Weights of a small mixture-of-experts language model, trained from scratch on English Wikipedia: 12 layers, 145M parameters.
Below are experts of layer 3 (counted from 0) of a mixture-of-experts language model. Rows are named router (the router's row for the expert), down (a neuron's output weights, with its number) and show model dimensions 384-447. Each number is 128 + 24 x the weight over its row's rms, rounded and kept within 0 to 255. Numbers have three digits each.
Before each expert's rows: "comes before" lists some tokens at least twice as common just after its tokens as in all text. This comes from a sample of Wikipedia text that the model never trained on. Tokens count by the router's weight.

# expert 3
comes before: " a", " of", " in", " been", " is", " to"
router:136134118113084153157116110150151142135088130083118117128062126164088116143137133115140149127137129145132153125112151196142148127137101101148131140133112147134145149098123129151145096152151141
down0:134092125116148132103157162113079135156153102130133108097127121129111133125125106105131156124092160143131157147127102092119107114095117130132114122131134154126133120143128142114148131123164144
down1:088115143123120121165156141105137157092173116146120107171138122096106121098105124145120126119153143130128151093159104104125075151145093118174137099164126093087088124122114124103176118131101150
down2:153106121100148110161138167208156136084094096115126121098123119125179121123125154124108144130116186122176101092116127129118127154118154121126100096121121114105101140139157064121104124150148144
down3:132157086104134124125151122109123132165118109107137129113135132105143135139149122100154112126160130113097128113133158106133128111163173128164111150162098114130126145117129129120140116101158162
down4:118134102152101079142102141153144107100115140166140156121120182102115151132102125122130105090127111128116136080127127175126119134107116147104080110124080098172107074176084145161164132119112147
down5:136131108091118140113114112140136147170109144180112141106168104119121146103138166136139140158138154122111101143129151100151124144173119129137152099169133115138148128086114121127094136092142104
down6:109157130139134162106142132118150141169188120100137182100162126147116141095093219126106118091158139142117167092113139139096108150115112106157106105116138120115110113104122137148141110147147124
down7:094136146129108122137107168135126128140124121150131124153128097136092117117128081110163133163153121121147104066123112144135121138118099089159106110141123112140148134114133143107147160109108144
down8:135140132190127138152131147138102125042152136115135134171146154136160184143122117137163119125128117098144143127125137114143139092113142114110114127113108143116148123118128119139145148116144144
down9:176111135145132108121097165131126136155082140146152112108114110111136139133143110189150114139150114134163124116162121110126119128120144135118149145121160128108121106100110174164111114129120088
down10:176166116115160125119130116155125145106115117086091138109106158130152135143124175130111115169201162149102152167142135115135109090083125101139179183124127135127136138130173093132157148149084128
down11:162129087124131150109102128122161117101102117125148111151142131147152115133172122061144136109122139141061157130134165156136123124121132098132147130126129117154144124158137124137100136129131102
down12:119173101158113112133154141068132161162119160139131095137100102126109128091116105101091140137150127114143087166103117107126129078143113149099115152102154119149143124143123122110079157153109093
down13:125158142141086159130129129136105147119130133132120174101113112134125111157106131140103162151100149123067096142123164093101114067131155155112112138144143077161129117124101111122122118107163118
down14:108157126124151094126128123126123155146092126158128130127116112106124103101143162098163150122106099147131126124127130166144116152110099136169187103140147111131157132115096081136126141108123137
down15:123104116138091132142155137131130089174172140159135156141100117142160148134152133156118194128165119112076119136151115142152087085137154095146115070134120131144098136111122073128144154160111099
down16:167133141139185125139108150131117145120119114105127133120107102088157126136121146111132134107101084165103163142103131092115131111121120111165131094125092141133118099112116153135163147142116144
down17:187092130148112164132128115167126157131176118146152058144178092105111109165150161157126141122152075092092147122162112096112152129120128144109134128139175106134186138139113124137128140109105107
down18:164137118148107113111139150142111122139104140101089166102139129154121117157114141145115097114139134120109129149131146175095127086109142157113095116131131141160134105114156121076141130137153116
down19:141150140152111109116168124119136158088183127130178129135117114155123139091130136119140141133151089185112115065147131139124094131114136127108151128121165144144155126096156131134167143142105109
down20:092115132111096127154131125088112155090138165104145097174147132116101144129115147120157157089117183153157140117112139070128161109180105174166116145156096135173157116105095088158141097159119134
down21:127174144126131133143154071149132105071114097118106124121098143136138111138103129124165107125106082118137170128118131130129129108160122109152119153147155139149117141144130108143126120133155126
down22:088144181177142122098112155127149163106099115109074130121134140117067105124132116144124143117124135133099155121151111147124127133141128137147081103143138107078084170127122129142105140153112122
down23:123158132127124125121122153123140136100108142160127116139092124107177141092146150147110139129086136110125136147108099096153137142082154173150095092072116116108150093079126128127182161108086119
down24:152138096143131149138119131127142088126168136204116090145110117100132142153078165133095134122098162137103092159122130154085101109127209126082108133145156141167142145117115117125128061128144166
down25:134104140136152136095111119148113139121148125106092115123132133056129099118130127098099129147140126146165114119145099135147087111113111128122123123138101130104135109133054112125143138115139113
down26:120087142140114132112102171116157150108120118162149127120122100153089180123119108121122110172125129119114153139150126144097113112117173118131149115151126116123152120088116173085171102092162104
down27:187136099100109098108138120131126127128142141149101096118126107149103138147157165123121150108121089122139143125151148161129106146149129184130108133134093103097105110146098092162147129122116145
down28:096162144133167130102113130100124143139140113103123156157140117140089120102152139126126101157108153134087119173130137109140110140121138122141093169117142143186131084103104103141104128069138083
down29:090111110129158113114128152115150136106140127097147114113161153126137075104109121139096138091124113140164140132082157101133127082128099107100116156130113095092139109142137065130102120094113141
down30:091118119102095148115147116090117129169135125147135108159115127096144086124111115123123149171094154119141134075103127125127115120124106179108104119136122103102152130111090089182117091109124112
down31:091160101164128153126112161138145104110122132155119120099101111159146127153074129133154132077146112126141088110128141132140120119131149151128062111127112114126140152106119103109130152151134160
down32:087129140106093137131049171129152119106108140164174160134116098112166092119128106142147153133089156117147112129144100102123110107122141121115141119136107173134154132090090111162102083120120127
down33:118165120122070108161143134111119103136145189128101137119102145163164130161116131150152140097108160124136155079126100117166165181124182121137110152129135117109109168129109118111099148135061107
down34:155105150160128090148129105136187132144118079180164159140172143138118148129189128111165116114126112111146113119117174134111099084099118169098103121126134137128142133160100113077115154118101146
down35:133099146183129090112118108068101120085113077115138147152111157118146075104088080182144150152091136123108144128133117129136177124166131140124127095164154136144114109135124085086104133109128160
down36:178109134149089198147097156133099147106105134132127098155144081110141136154118139119107145139133139133154121149137161159119148123156167133135105122163129122161160093122143120121112116126112131
down37:129158145111111154137156106133101114126138124176171126120182142133103120076133128128120126163163154164167117066108136131105108131123107106117138089134164145155129114153148116127178115113144097
down38:074175150097114155145088093125160146130146128119102143175180132137139107160114155140136142114156135103120136154132118129119060144120123133112101108093168145160141208124105153128119140127111154
down39:142105125120144143103095112185095163086150157098128200121176113113149126101113102117131098169087121135142121158161130141123144137100146147115115112124127119119120136142160115110116140146105178
down40:170141103100152140139118085128123134089136103109137158071146151095148114088183121107118144110141085131139100127126098119097125132135168115076108142142139141087108179135151125129139129105094146
down41:119149168135090108149100145140141122103179157116121138138117141089125097132151109111073160141092144148129168138104109131146125112085169081141121079178173147117075127116120142182099179118117169
down42:127148124130123098158128131093149152131120154148173149164138133107121134115118081126088124148153143120100135091121116106120149135113105117123119161123114133162160126155098159133114129106105174
down43:115131130151043116118139132126144115134091111153130101159114098173111127163147122057117151150144128132132137160097129081144137064164133092096166126112125106167119137115108104115125147156095146
down44:100148152144152153173171153134166120144117107130141104107144175112140102143145130105118130077080086186114138070135111152117174118185130125125184126135097126154151137092152147151082107129101147
down45:110151117159126130111136142105133129108154089141107142166114122155095134113105134156072165168093135143162119156122115083099147150110111157124120153146130147108090144164094160130121166157091129
down46:113168120160154160108124129174095163184106143130139142119068094158111133116157128144124098152125132109083122127112112144097122106150191139118095106144124135130129121130090155133112105106089119
down47:144123127144142157159150131179130082138144104122112128096145149150098115120113121109162132135143141126106144072162122092124105128108173125130165108107198125140113138104177127112066152109130097
down48:091137091159172107087149123144111091114119145094148138161168093104148105141138129129130154153115136074090116137114141120120150120131098107141118141110103134105150131115108138109107127109148093
down49:105122113114140118118130111163129132135153146091139137093119144154123132161146130137139132147106133177103085111128125091083114090107150137088110157161126129151146119105196163128132105146107124
down50:128127140112165152098150120120088112148124139125111180119131123149138126128138151149126125120091095122127111109140128133119125131106146131120128114120107108145145104129105128106143111115102113
down51:150113131115140145118142154136082087113120084124143099151205157109115124143173097165134126141149067103136160116147109189127127141102118102154107158135121157111141149147126125134139123141133127
down52:154148108137127141097090123147110116143110117136125137082127153132170135137122146120124131130160110091110109148112129117132104127091111103082145148150082128166117081167157125110134121151144159
down53:158139161117125147140164114115132088164137117124181105108083169159096136150104115136103151127114102182139115160111117129110099127139127160145091120153139153095190092102144125147165124134117110
down54:113135134085115187107094136126134124161123115133179103135092147103103129165133158118148074134114112097145125118137146183148127182143142127140163141124131145122103128140152121100107142113155141
down55:123092129093124129092117136156133111133134135091113137141111179122113171140076148128112128119123144157154124170145107154117110155110101082120111151109131149141111156083105122155131156141095121
down56:129124117123122086125116104085114110170126123087141113113157134119132149131152166112098127108131141124158170109143134133089098146143154100106144155151112131134134168112123099076152159162104089
down57:128134103103124135128121084135137170095097084153115133118142131186176146150127115144138126112149134145165169168112132151103124095113142126124122117126143166142116129095122094149116134085145116
down58:151145126157150070159162158137157129161128128103127126140149128086156080138144105126124153123149120162129110158082094118164104171164125129134119173117123128133136101155099156115149129106134114
down59:130119119125107146158128141140112130180155160170144134116124151103153108168170098129135105094152137114104112098106130147098145107122094123129106102138122094141130133121142137141098172118120124
down60:127142134126131112102166102144139142111094135132126102141125123090128097119157146163116124161143124114114135086091133108075110146099105083150151152101153141136135117123167124115100087125119140
down61:090120111132115131118123100155132187151120161131139107134138131134103140153146111141082123175136125133159134152105113175076129168144119134132151143080155125123111130168089112125162122128131117
down62:096130112092100133136149118171150121172161101098157120122112097108098147154080127134097156104126153147139107146110102145139109116103143128143099135115169154119163123141111142132061106168130129
down63:131143131105149153140154119137121134142131184151158124084104152150140146157093155105118116128093105126138115143103130139169124171128092109149093155106138129117160143121105108110087131105133159
down64:132130156106091120162145143095164137129143139131126117129147145118125124169086126120119135113066144109138145135113133096128091118130077138125112086127082081094147117133120154131150106156065117
down65:136134092158148108147147146100126092121135133141135143103120151114139148095149094121161139139136121116076140121114135134080126115103129162110153133109100163157114095114117121122121138096092108
down66:110125134113123151109080150114139112134164135092156107131123137136134174156140127114166128096146090096112154145107138108109141131137118130118091104164125134113110157139117085136069171087113152
down67:132135147125105144103140128125154112135160153106105146147149147109087132106092124114138134107105120132135090135144154101096123174095146160118158115120128140144120191149123129109121113086105166
down68:104153158120124117122131110100111148142100120130138119120179145121104126152115129106106122155132140134139129213119169120158153106127096090094137164124154182122144159130146151113142151121171125
down69:159118125128133140139124150116116133140110189078145142136133121177116188118154133086193141126119114130126159081151167111105156136125111135082124104088147126150159179122119125131128107141110135
down70:147156135146112144155126120152102123133139113139149095178127121109094113134117152132137113135094127162129083128117150130127167150129116107107172113126117156082133106108118120137143147101156121
down71:135097084132214122133086096146138139112172115163157121114122131100113143095142093135122104133102109150119108147091105165105136158118142123118095108105072122174135158150093128138123118127115109
down72:095118087128162131106098110137112139139119129143142144119122122146104121117146105110101151150151140137131125118094063086107141135144140159113100118113127124139137108087118087107134154140126119
down73:125120129134151109136092104152090134135140135100124088118160122092122118168119107113143145103127061158122110117168128119125103134121119113128098119127153103131104093128133151120136164128130093
down74:175152123114184111130145110124126095114134113142140144158131157144149160122132113099162104131150189109089122126138132126131171132148125139137152133088125143102146130133109127098142102164143126
down75:117117138107122146073160126115118108134151118129141132157165120126076166130110143101084126091097113107132127148085132135076151142161144126128138161128129113121143156107100163091062105134126107
down76:134120142144119150086138130130149152125149131123137117152145135124127148099162150126142118124122151126091113098137158119095174118124092123152179128116116065126119150154127145135132126110136145
down77:147140145075124118113133145123098178149108126101145140133163133103146119108132137116104124102140062117113157146077118117145108120155133118121061091134138111132173152147118119138147139164115119
down78:137094132139105150143117109121131086120133170128129147156083107151122178143124126130109164142146165130101112111104145138089116086143115133119106133134090120152141099134117144091160127143121120
down79:118133139165134119120107156135124145111155141103120125121116105106115139092129134075130114087156136130167135116161149064120114111119106107150126157069168131112110160128123134119102084106075117
down80:120099159153101165156146148094121111127175075145149112153149130120114149142132105126115087113163130117123137107116109089071117112145075147114150119103124130091131135101144104137108129099155122
down81:108149102156137150106160142122132066075100170152100127105151123133107154115134145140136132105127140085115152132140108155129115116119138133133120143098100143085095091124094105145105107089108118
down82:113103135124121126226123106131173080149173073144156169165114119119125138127128122127126175112165175163130143195118118168101127127122058122182123150135104098114141134152115094124109114128162163
down83:157111101128106111112161173106118132124096131104161076151123140117083165129095132128113121113143106127098111166160141117129105151169131133137096123130138138135151129090136128128127134160124091
down84:154103122102109123085086116158162162133161135150148130118118097124127090151138102114109132132110119093090122110096135164125071131151141141152124149113087103111137110160142128148119176144160116
down85:101145148167132142136085172070136111124084082141112146140136108087130146108137124103150102149139134108090109086141129124121132098120121115123191097139118131106109126136105135128167114130131119
down86:156116146126094133132127127127114151111075136122150130122126110122128145122122133143155107107112159132186110140124100137129136100120121108128143110126146109092149104120152149160100145138171116
down87:133161155104089133075168130159158112111158143107153161183113109096155129158155164116165157131126131093113135088112132084141122129143116124103152119099100103145136128189108152090105113109158152
down88:121144133126138112138133120121106147076149135099142083077128137162145107137111117137108123132183133155131144103118090146130153131097112092127118151118144153123090143136118181145117098175129149
down89:098113123107133159170099137148138116093118122070154161118152119119132138142149100095093149140185135101127148141138145116144132172096132135138179127110130148091136160134150125122092139115104142
down90:126093135127103147145124116090121135135119126091118155129099137120160158135137124125144113171126109128152107160128129087111134152135088179134137106148144127124112094159150093142129149108153118
down91:146146093171138112166143129113121145158133120114148116135139098151145090123086149130117141088124183097109106128154108134113128142139129111107152124072110117135105152162115161105174113111131124
down92:128136123133115125130088127106126117095104119106117114163121127175189130125104144122120117144117104146120134090132123140091130143125158121167130153099119124106165131099107130144070119144152141
down93:141151168162129123144127110149134139156092097137117119151125144191162134089121112109098097118156115084092082098105098138083132106106121130140120138132100093157137119120171081108146155181076103
down94:132127151117181118108075184111140128121135135134136106120156114127146146135140090099166125108081126129102107112122120167156158098088127177124147114180096119112129107077134162125144132122092152
down95:084129155133085095122133138129102151118132135088141127162115124147125136129121135153150094135125105108112138105118148096119120098106168120151171143154098136181132101128175162157122134131132131
down96:136148117154124099161182106132106128100127146089180169111130142143160121156119130094099119129095111135111133157141116121093117092129149096147146113114117167116135164059127137117137104099131155
down97:097085130110099088116128124143124170150128169168155142098153123124170131133124138095098150167112152137135095123107123110115125130092143134103145141099099125139208066153117092149108117121129139
down98:150118142102111128098129126109147136081099139120159111123110136139096119161096147148086161111093154123159135129097129105146127156099117113138132149129149112149152129102121121136152103124123100
down99:122158119092114148124146162138160087123097104099142084154112116133156114143155156153119161139140120156143156097105173126174150096103165140140119095102136109110119100116127086124136118140092121
down100:099116145108142159167100121170128148195114127129088135133145124139100134155127145120144172096120111091107121175135093194153145171102159120104146105165123134179089124096115132136124134126127147
down101:095110154135112127128144140126125129115089139163110110124123154131132100118137102146160188122135133140121121138121163124123132139138206163109074159112162088142125142137102118094133145145165099
down102:085113105162133182097120130133110109134163111142146134164133145127161122121163102103137120160145129125135135078122181102119134093162113148102122093112133147122153160165123076127129101164180169
down103:115150118133157122090136125130146142118107127148137097112082087113095114120107128144095114159143148114136112103164135127148161154128148116079114109126124118150160127114087133133164148116104155
down104:192146067125177132141184114111125110147146115083145134107174092153153139123169138137123120125093110126183149125140117099133142161149144124147115126083098122138158154121127172158118122166130106
down105:154140111116155148123125130127183109133138134171089121097141091130157136113180143157135144119112127118165122133117120090131189102178116132141129144088141164106158127162131171135112146089142124
down106:140112140106101108151172112151153148123102124120127108094123131161188113150155117126157161121130112131084143107130111129128116126130114128141141130144109169121169068122121139126141148116116133
down107:102149079132171180136144102182103097129140156130116113129137155149111117136142147108166120109147152144126119128136110091099105125110138068104137097152088171146112129107138153105132178158127120
down108:106094138070116118145095101117150148123180142147163122122148148155102092147093113118123108125143163109146123131146100124112110110117113121169081125126119126107172072141173169135118152132107120
down109:110150065072110132131130131142090195123142136121123117138140136139140089130169160164111141143095149171143141103148135128135104105115131154120131130089104147121109078144132143168137099127172089
down110:123109145166143086165140144122087126110122119113130106100119129148139117103126169155125136127088120143130128128152091142124110114090097129135102087131152119106145140086084142103124097099122079
down111:102159094096077151113098080114137153159127113146097093108155143083104141105080105147121110106102156124112124098116135144122142111128140120142105138131146141092078144131060115163123094099143156
down112:100149151110116151136118139151081134110098132114137140148148157166170144120143140174146116128097101131156123146074153166127158150159124090159090144144117152139154179124125129079102179168162104
down113:146137122089166119154128118133109086150108136187136158178109080085132134124149111126104091176129150108124118126114140089162117158176120123139116155156124109139097129142134132114153151106109141
down114:111204098105142121071158188121113137091138150137125114114168151087125100109157073148152156128108135147132124145103153121146115155154109114106095133128111112078125142120150106164122156137093112
down115:096129129121111135147121131136084137142120123171155139125126205152114126147169136144128141162073110128126127137118151114144131129131075158132128143090131067129122097165099148110105097158129139
down116:125101111131151131088101152143115095126081133102118123190142105152119106114118091129123135091136147116153119105140148161123130155162158129125147164113138138102140139123075125151093106087133136
down117:134135121083150130146137160087154127125128142119125113146139101099140152112100149129177152103160128151178130150125142135103114135116117146120123157161132146184145109065127111149126126107157140
down118:071090137130139129106138084081150128135146141133151122102147147132118120097112114166126128122146178098150163149164107132134108097143160126117131147119130092135152158137130141110148141109111158
down119:133145161150126111182107091143094136155155140132133137126158106107097141102138109124143121151110095107182113078112166124103114130137127144061119143139141156117138086136129093099092119125115103
down120:122104121139174156137122135163161136115113128136106103135166114124128135140157144128095137115097132147097123127090139126161124164117125132121120148145148125081109096099147182135171126156165173
down121:081171105138114087104135097115139153121123124134121175147113120141114149141121133088113137098101142076073139144128159115121129142132133112104142139149093138096103131136123113144149124113127124
down122:172127140134160106112167128125121121129134136157129128157110154128169127105119108131137133147077164108120157150140116164093086129137175097155126126145150122122105111115106102116115151109129117
down123:138092132087135148139141123100128128109083152152126134133101105176137133123076102131138149148159122100130118122085133157113131096142127135109118145153105122131106110153134137122139160085119110
down124:153157107128167121146136103163097159164110135154108124140136142114155117148114126058134170101149137164121139136134081129085092154153158161127144115079097121122108122106140125133134129163177101
down125:145162114094116104069120159149129147121100159145130145118145107121151168125135106137109058145123133133102191104126123108158114142136178117091116129146132117104131120132127140136153126116132195
down126:071109153132092132103178132131143160132156114119140135153144154091110145147147140116089161118178172120115128145131179192105101142147099143167122139105133147121092148105128140156156116118126158
down127:105129120126121152124120180134108155150164114174090093147146118118090091155195031157157109126126149169104146155096151116124143065129144145125110146151165118139116130068127106133122112085120121
down128:126159127083121106152076155128184138115181104122140107140068115116166116143113146127149155192132102092128153161197143174134119146141123127109125115138095126150113149135118118129161087143153143
down129:112116149091204119137146133134113100184141115142164128074105156107129203153124108128125137145114142135120120127139167065107068113101137107182161096073073100130136149109135083108113082135103134
down130:155153120141182158116121135162153135111134092089170188137148150135143116168126139100139120140138138123153133135157150122167118126148144132176134105159099122167148122160094109060141104125127076
down131:114093139165177108127131123115094142103140126121131113109172118127155080109169118109084122133122110132131099137150113148120089108145118135155110102145140126176145099121127141112104132140142115
down132:117128136162117119130150128116135166125095127128166145129145166140189105113123135147123131151124137157118123115147151111110127147117116123087111119141125120131101127167163106143165100136112169
down133:127151185128126138140116100133136136111128192095125103143137103102096107063144123150114148147101151115147097124132143108128146145125119144133155097148127087122118133107152167123122154108130123
down134:148096085150136127099143124130146095150139137133164099120115091105146127117133153124163130068148109151104129096106092115141125100091108161108117134120122116098147118188144141137159120138127111
down135:084155116131103125134131132161112114104125139074122162114138131129159139142093129125133086128143184125137146141103147084135148107208128105141128150106121082118104109178126130150106130119126104
down136:147118154143132147076102129140135144115118110083143111141144126105146144167139090096113100111084104115183124165117152130168166134131118151118132099118166150123131118112135118190108174117115126
down137:158131101136118108123080142149149169133139152112123156142150134137140150176130114154119151136119133104141093131149175100107128163114113148134108141112159134164123173110140127114136124137121158
down138:127141118148151131135122125114095132152126112129106142136135119133131174118150106138159124148144140095097108112122124125111145123123141109154089105096140103123142175153156153131143157103148115
down139:123106141102120103123152097180117136126135136111146102145154161139095150106125181140078160135118130153107180152092170103170088103111073099137122171103121133192152098130077147115141114145101135
down140:141185114136135107144118101098077147145134091135114130144152127115154100135103077096144083138086136167097093142127113143149121122138122115116132162166109126136143101119152123131158144147144135
down141:154102133148137130112075148109161123092111103100176102130138152100093134087140074109137106117171134122137120126127137094146139139131134096109090141131133092150136116148130162163070166124116135
down142:132126145136169109148185121143123086166163121130193117132096093141116165114133127095105085076129090162100078095112168104139118123153128157163101092143130135120119124084116125129140116155125133
down143:132140117114137133112128097152161154142091112162116093141120143139133162119083117116119104132081107118130120066129095115120168119147143130166192128115131132122141121139146123134127084150155149
down144:131168110137128092123152124099157112147140131086089134140103162084163116118133099096156138155158108167140197111131061168149184103117106098169131102081116058117129140125106117129113122146124155
down145:114123092110132120105129119141165106158120123118145123104138132114098127178089078116123112137157134059120114096067132137126167102141108175151118078091155102120113130139161112152147126117088106
down146:111145143112134112122129111122146145127131141061126155150076134124098118127124134064116139101137112116132114181136149138134114147111134160117132089121108090113116145172135127145139118164140160
down147:145146149123116075121114158134127145140119141093107111162126056084132098111135121130142162116138122143129118121109165164132161105082108142127132112055116122126118133146132130154101103117112158
down148:131147141149122114086061136128104143112142161117132152133106102137143145152136140159124093076093117117133105109074108115141134087088120098112099127189150103137134154147158140134143191140111137
down149:098107148092107143149109157150103107174112135115114107093156097159156130126118112127127154124131142122155144141157138160097146157121121103137164104170137103129110103125109180126149123118094115
down150:102153174133142171171121125151128136118116137134137128135181096135151145189164136110133104145126140138072105123098141136185119186155086171164149084179087148109136110130093140121110131107122127
down151:155124117130123105131145136125095153128149158150107122142126126102168153128085147138125120129098116127115119107091136122124082156105123160147124130112070114135135126161148121069084081106125156
down152:138135120092133175116108159133122158122146094119125127130106104074111101118133096136124117125101130148086122165129138127137176154137143094090099163118130163116145132121109114116121137116149052
down153:123137130125120115119117106148132115128162129150119150163166149109124144160109120101108119156116086157126108095133103099136124129110116121124140114133158124092142193139109170136117147111138108
down154:118084124109115167138175151119152147144125109088112115169087113104111120102120166145117099110152139135111138103121160129118133123139148157097103132149151159144161154151122130107141141134140115
down155:100150128122167110080135102119132105093085097129114144142118122125142085102158111081141112118180097135128108148124128158158165119142111072117112155122180123133130139148134120081108109107142115
down156:118143092123121149133147147122124137136144146148134130154166118124133127179133121147139121134118145182114091144128150100100141127125167124160122114140148139141106131124136140119114128136100117
down157:155127115130144130167147148134140174122121148125104132133095118117127117126129121094072161121127117088127145112138089129151106153121166151103126130141133107109121128124136141172131105105145123
down158:116101211139137132115105129138084116113104122118101120111119137150116131156093116146133095130110127127157156140144147108120140146100116104129174137115162104099127168136115114124152172089141142
down159:091074121129131116112115133138128077081170140157116137148121120135121150142122175097136134102092148075148116130124096158114109136156073114118153095145129109088101122094134122141163155108164152
down160:111148107144140152098084152147165129146111142110128102134110150133139115087126124141110129158060170124123139112169128121137115127144157148147095145140088183130127100118141113091126147120125135
down161:112130109137133147127124107129113137138145143146111134092136117141127099139118115079137129140114139135182112119106125098103095110122147135080125108168132142108136137172125178154125144125112120
down162:125127157130122141151133101126118106121130115127130130145121140163117102074150171113086176113151140108119074114125099129160153132119145115150075157098174108106151115112129148130164196125114111
down163:104175139139112151139141123160144131103151156115152149115143135113141122162135127128125157156127078115138115150128146079126143117132113083084127120134136088133134097134119156128163129113153116
down164:194100122114142101109096151142100154129140141126107125132138127131174174127112147111135105071127124138133127151153121162118125131123134155134148152135118126115141117131129131135140136126149168
down165:156152136138094119102169165114150116122135125163132150130136114109124155138174147102122116152150116096123159124135140134096141134094110127110163113123104154135159127131100085104121108154115100
down166:110113151162127121111102152088190103141158094134109130127136123139119156127138141131145138131145076121137082126155139074158102118145123150145126134099104095076115089121121114129160136113144128
down167:119090160128073175136136116137110121112130145175148101125143140104189129158121119107089102097130127102130112175145131134097114165118093122088146129192117104125100140114084131140098155135117086
down168:164119102073112117114113125093131126088174114117116128129146117148159119097120156139112125104088147137128138137129123121108132094111160164150148125161123118120128110182123167182135116122206170
down169:130113148127113126117148151117138168130091143154106124110134098127130107140140133106115155113155171111130118138092150138133136122113119083148104125128161141090100138117098160111126160100122143
down170:109159134108142122164106136145163129173128161098097176062127152101078160099150129116110134200117144118115118115114136134192090121148096133097124061146109148106130119106149176158095135152105125
down171:112099113156122131130159136141148143105114115118151126123123147139082086095057155103098117105139117145138125121161087110084184126134144150138123124148113129135127120164121139116098124158124114
down172:147098145114186100148086084093115094128135100102126096119113138117131115123130143151106114102134083070151101081153094128095130073161133114136119116117082109126101155116135143110156134111170120
down173:123138113106117097096117084125133095141103139141116133125165142127138100122143104128140120142151160137165102142114149133185166116119127103109111112135153143143123177123145128112134145145123144
down174:139113134120114134144135162102124115105124127127110128103097142127122111091154131158105113119090128147126144113107136138118160169101136134150092143142104167128143091128134105132126122127132117
down175:141139106134114104125110134142119129138180160122098139162140116120103156099105115136131146134114128125137098139112086103103117149106139105147117117113157131115095119135114111124173149147131122
down176:090132120117142142130139129159162105136162127149108112198071126138108102136149111101142121155136155141153153120140164148135114163125145165139150136140139180149114132078141129133117092116078150
down177:151082137093145113120085114133151127148147119130136073127127136125179130127142113109152087112088131116119125130100161149133084168149118110112117106106130120093131117124138114158110176129127125
down178:126107160120136137072137168192141160131130122124133160157091163089102126153129104136149119123085144139127122143128160153085105104138123096142134161140113111173129147130118161096156151141103103
down179:149182182098127117149131076173121134108116102121125146125142175155085174185102127118153163104160112146163151127091143126147138130115103114161078111156143112188122114175100087141172130075102139
down180:144163141129186112101115133091112118134135131158082107131122135097109143132136099151143170166135125147115121098147122098128130130121154088143131155086143143132124109095166120087101154157148153
down181:154139147110111154138073091149145151182130113151129128099101144138154168147146125130110114119098120132104123070129144125145107109122124168162145129120150130159137146077111108114133121168113160
down182:098147127137101141118126137084125150092155112119120117153155087128163142124111137140110138148123121147112148134121164120151165111165089093126164098153113142082147076117065142126171155123131110
down183:135173147129151116078188119119093107145155135140123169133132129136154153107175133116138169120066131141114132135143135140128166149186092079143128148103157170102141092088119130113124132153126109
down184:133135151141123120114142156138148111139107089145123131084156107110171150110122127145130099172175111100119143108163177120151169080084108133142125103150136160160167140090110151112085091173147076
down185:083159178123120106121108114104085165121169154128134133110151148090130106174089182135096115076142105108156143102083143101161136110099140148109161117113148135151102082078142105070153133137193147
down186:140157086137129143148114136165167144126087149107131161082114077099140110146116085059140124119135122140136101143120133118153092140118095126155134124102100134119132100108135137131130110178073138
down187:141088096135128159092144110138141086101120083076123134120146162123168136118089129072106102137132135141104154105146096166115102114122082160142124119115172129125152101185152130143112130178121117
down188:145149106130137107107104093088153142162089135141098086124148150092136088157124106120120103142149148126183127091141118094123111166124133192120130125129108140106101118131172095139091130096087134
down189:114130129137138092123166135132089173079108123140135113159176120135165159144145160101128137136160119112124135123119156140105129091110132151163097133128144113120159107158113151163094104119159121
down190:096153093096127173134109141117118130108131124119119144142134152099117092116113122096128122119126155117092120107145128139112132129123145127153112113143188159151098085139147153152099136100119110
down191:076103116130118101114105146108141123133096139120108097132118131153120097063107103102134124141110099145132107143106117142129164157126140153109135116157145105138142137150116154143130128157132105
down192:116135159118100148115140129165125104112143107118114172123123109116114124107125093124113119127090136091124169120117148150112146129153119160138148122148155110143148165144138102131104144119111123
down193:123075110137112169136151169104129135111126097106160110118128145124137144126131143103127147096111157139141125107174125140133148156119107073141082099167128124152121158165131153131120145136163136
down194:125129125089118138142125143144135149138099106141154172101122156129143141139164174159102140069095145100183105108141117126111141144067124110159122163129122088102092164081091145109103138107130153
down195:125182127110124126122097147141129115137137062119106123096137180155113087120162115153111144147145100126127138114145094152123142149144061141144182128156114113132106091160144102140124173126092116
down196:131095142135143098141122116127141121070118161098168096159151123130119149105129122091060126152146144124148117144130091132110128111134132150135155142147168138155109114141082101088156133191142090
down197:093116094082143108183137105135113107084092105115089140121172128069160117115149146138113115088135134158137159141109107100126128132173099096120135139088117114161172158127163122127106119149103128
down198:097122093169104077166148094156110113111125145063145116130127138113094108104099117151125150135115119111068148107120109125123122137102138156110140116138098118128096102088115138099126119165147145
down199:110134169139119120125154104110108054129137080066151099106163176113104151137137135161138151128092131148106085155150171141183119126123141131155091114125121142101137120131144122121118113119131171
down200:114120109105162186137129143171116117121159148154123147116091133149134100114134131079099153109085118145163133182143115114143136115105124122138112196090129125143154118133136170108109106103120133
down201:113120128123115132110160141114140109085130168167142138136148129145120133108128137128101157158158165146145103129124140132141150141133136095146149115134122138148108170108135160151103116140108174
down202:121196167147152109125129106121083148115126100131121093134154110137112174089113177150076141145110136091085121112093138120145135083133165091114121143123080145145102149119098078121145146087130107
down203:110148133098131122100143111132115092154104146162137110142101161145115085156162132133122087125102082083092119111095094134107129127162136094141128127109155151112177095132137122158137121111127143
down204:077075150137087151138115087124133094114114137122173115129142135120100134109160099138066147115095147119136132129129136154073139126142135089091130166099148097132141111158148116154141162158132151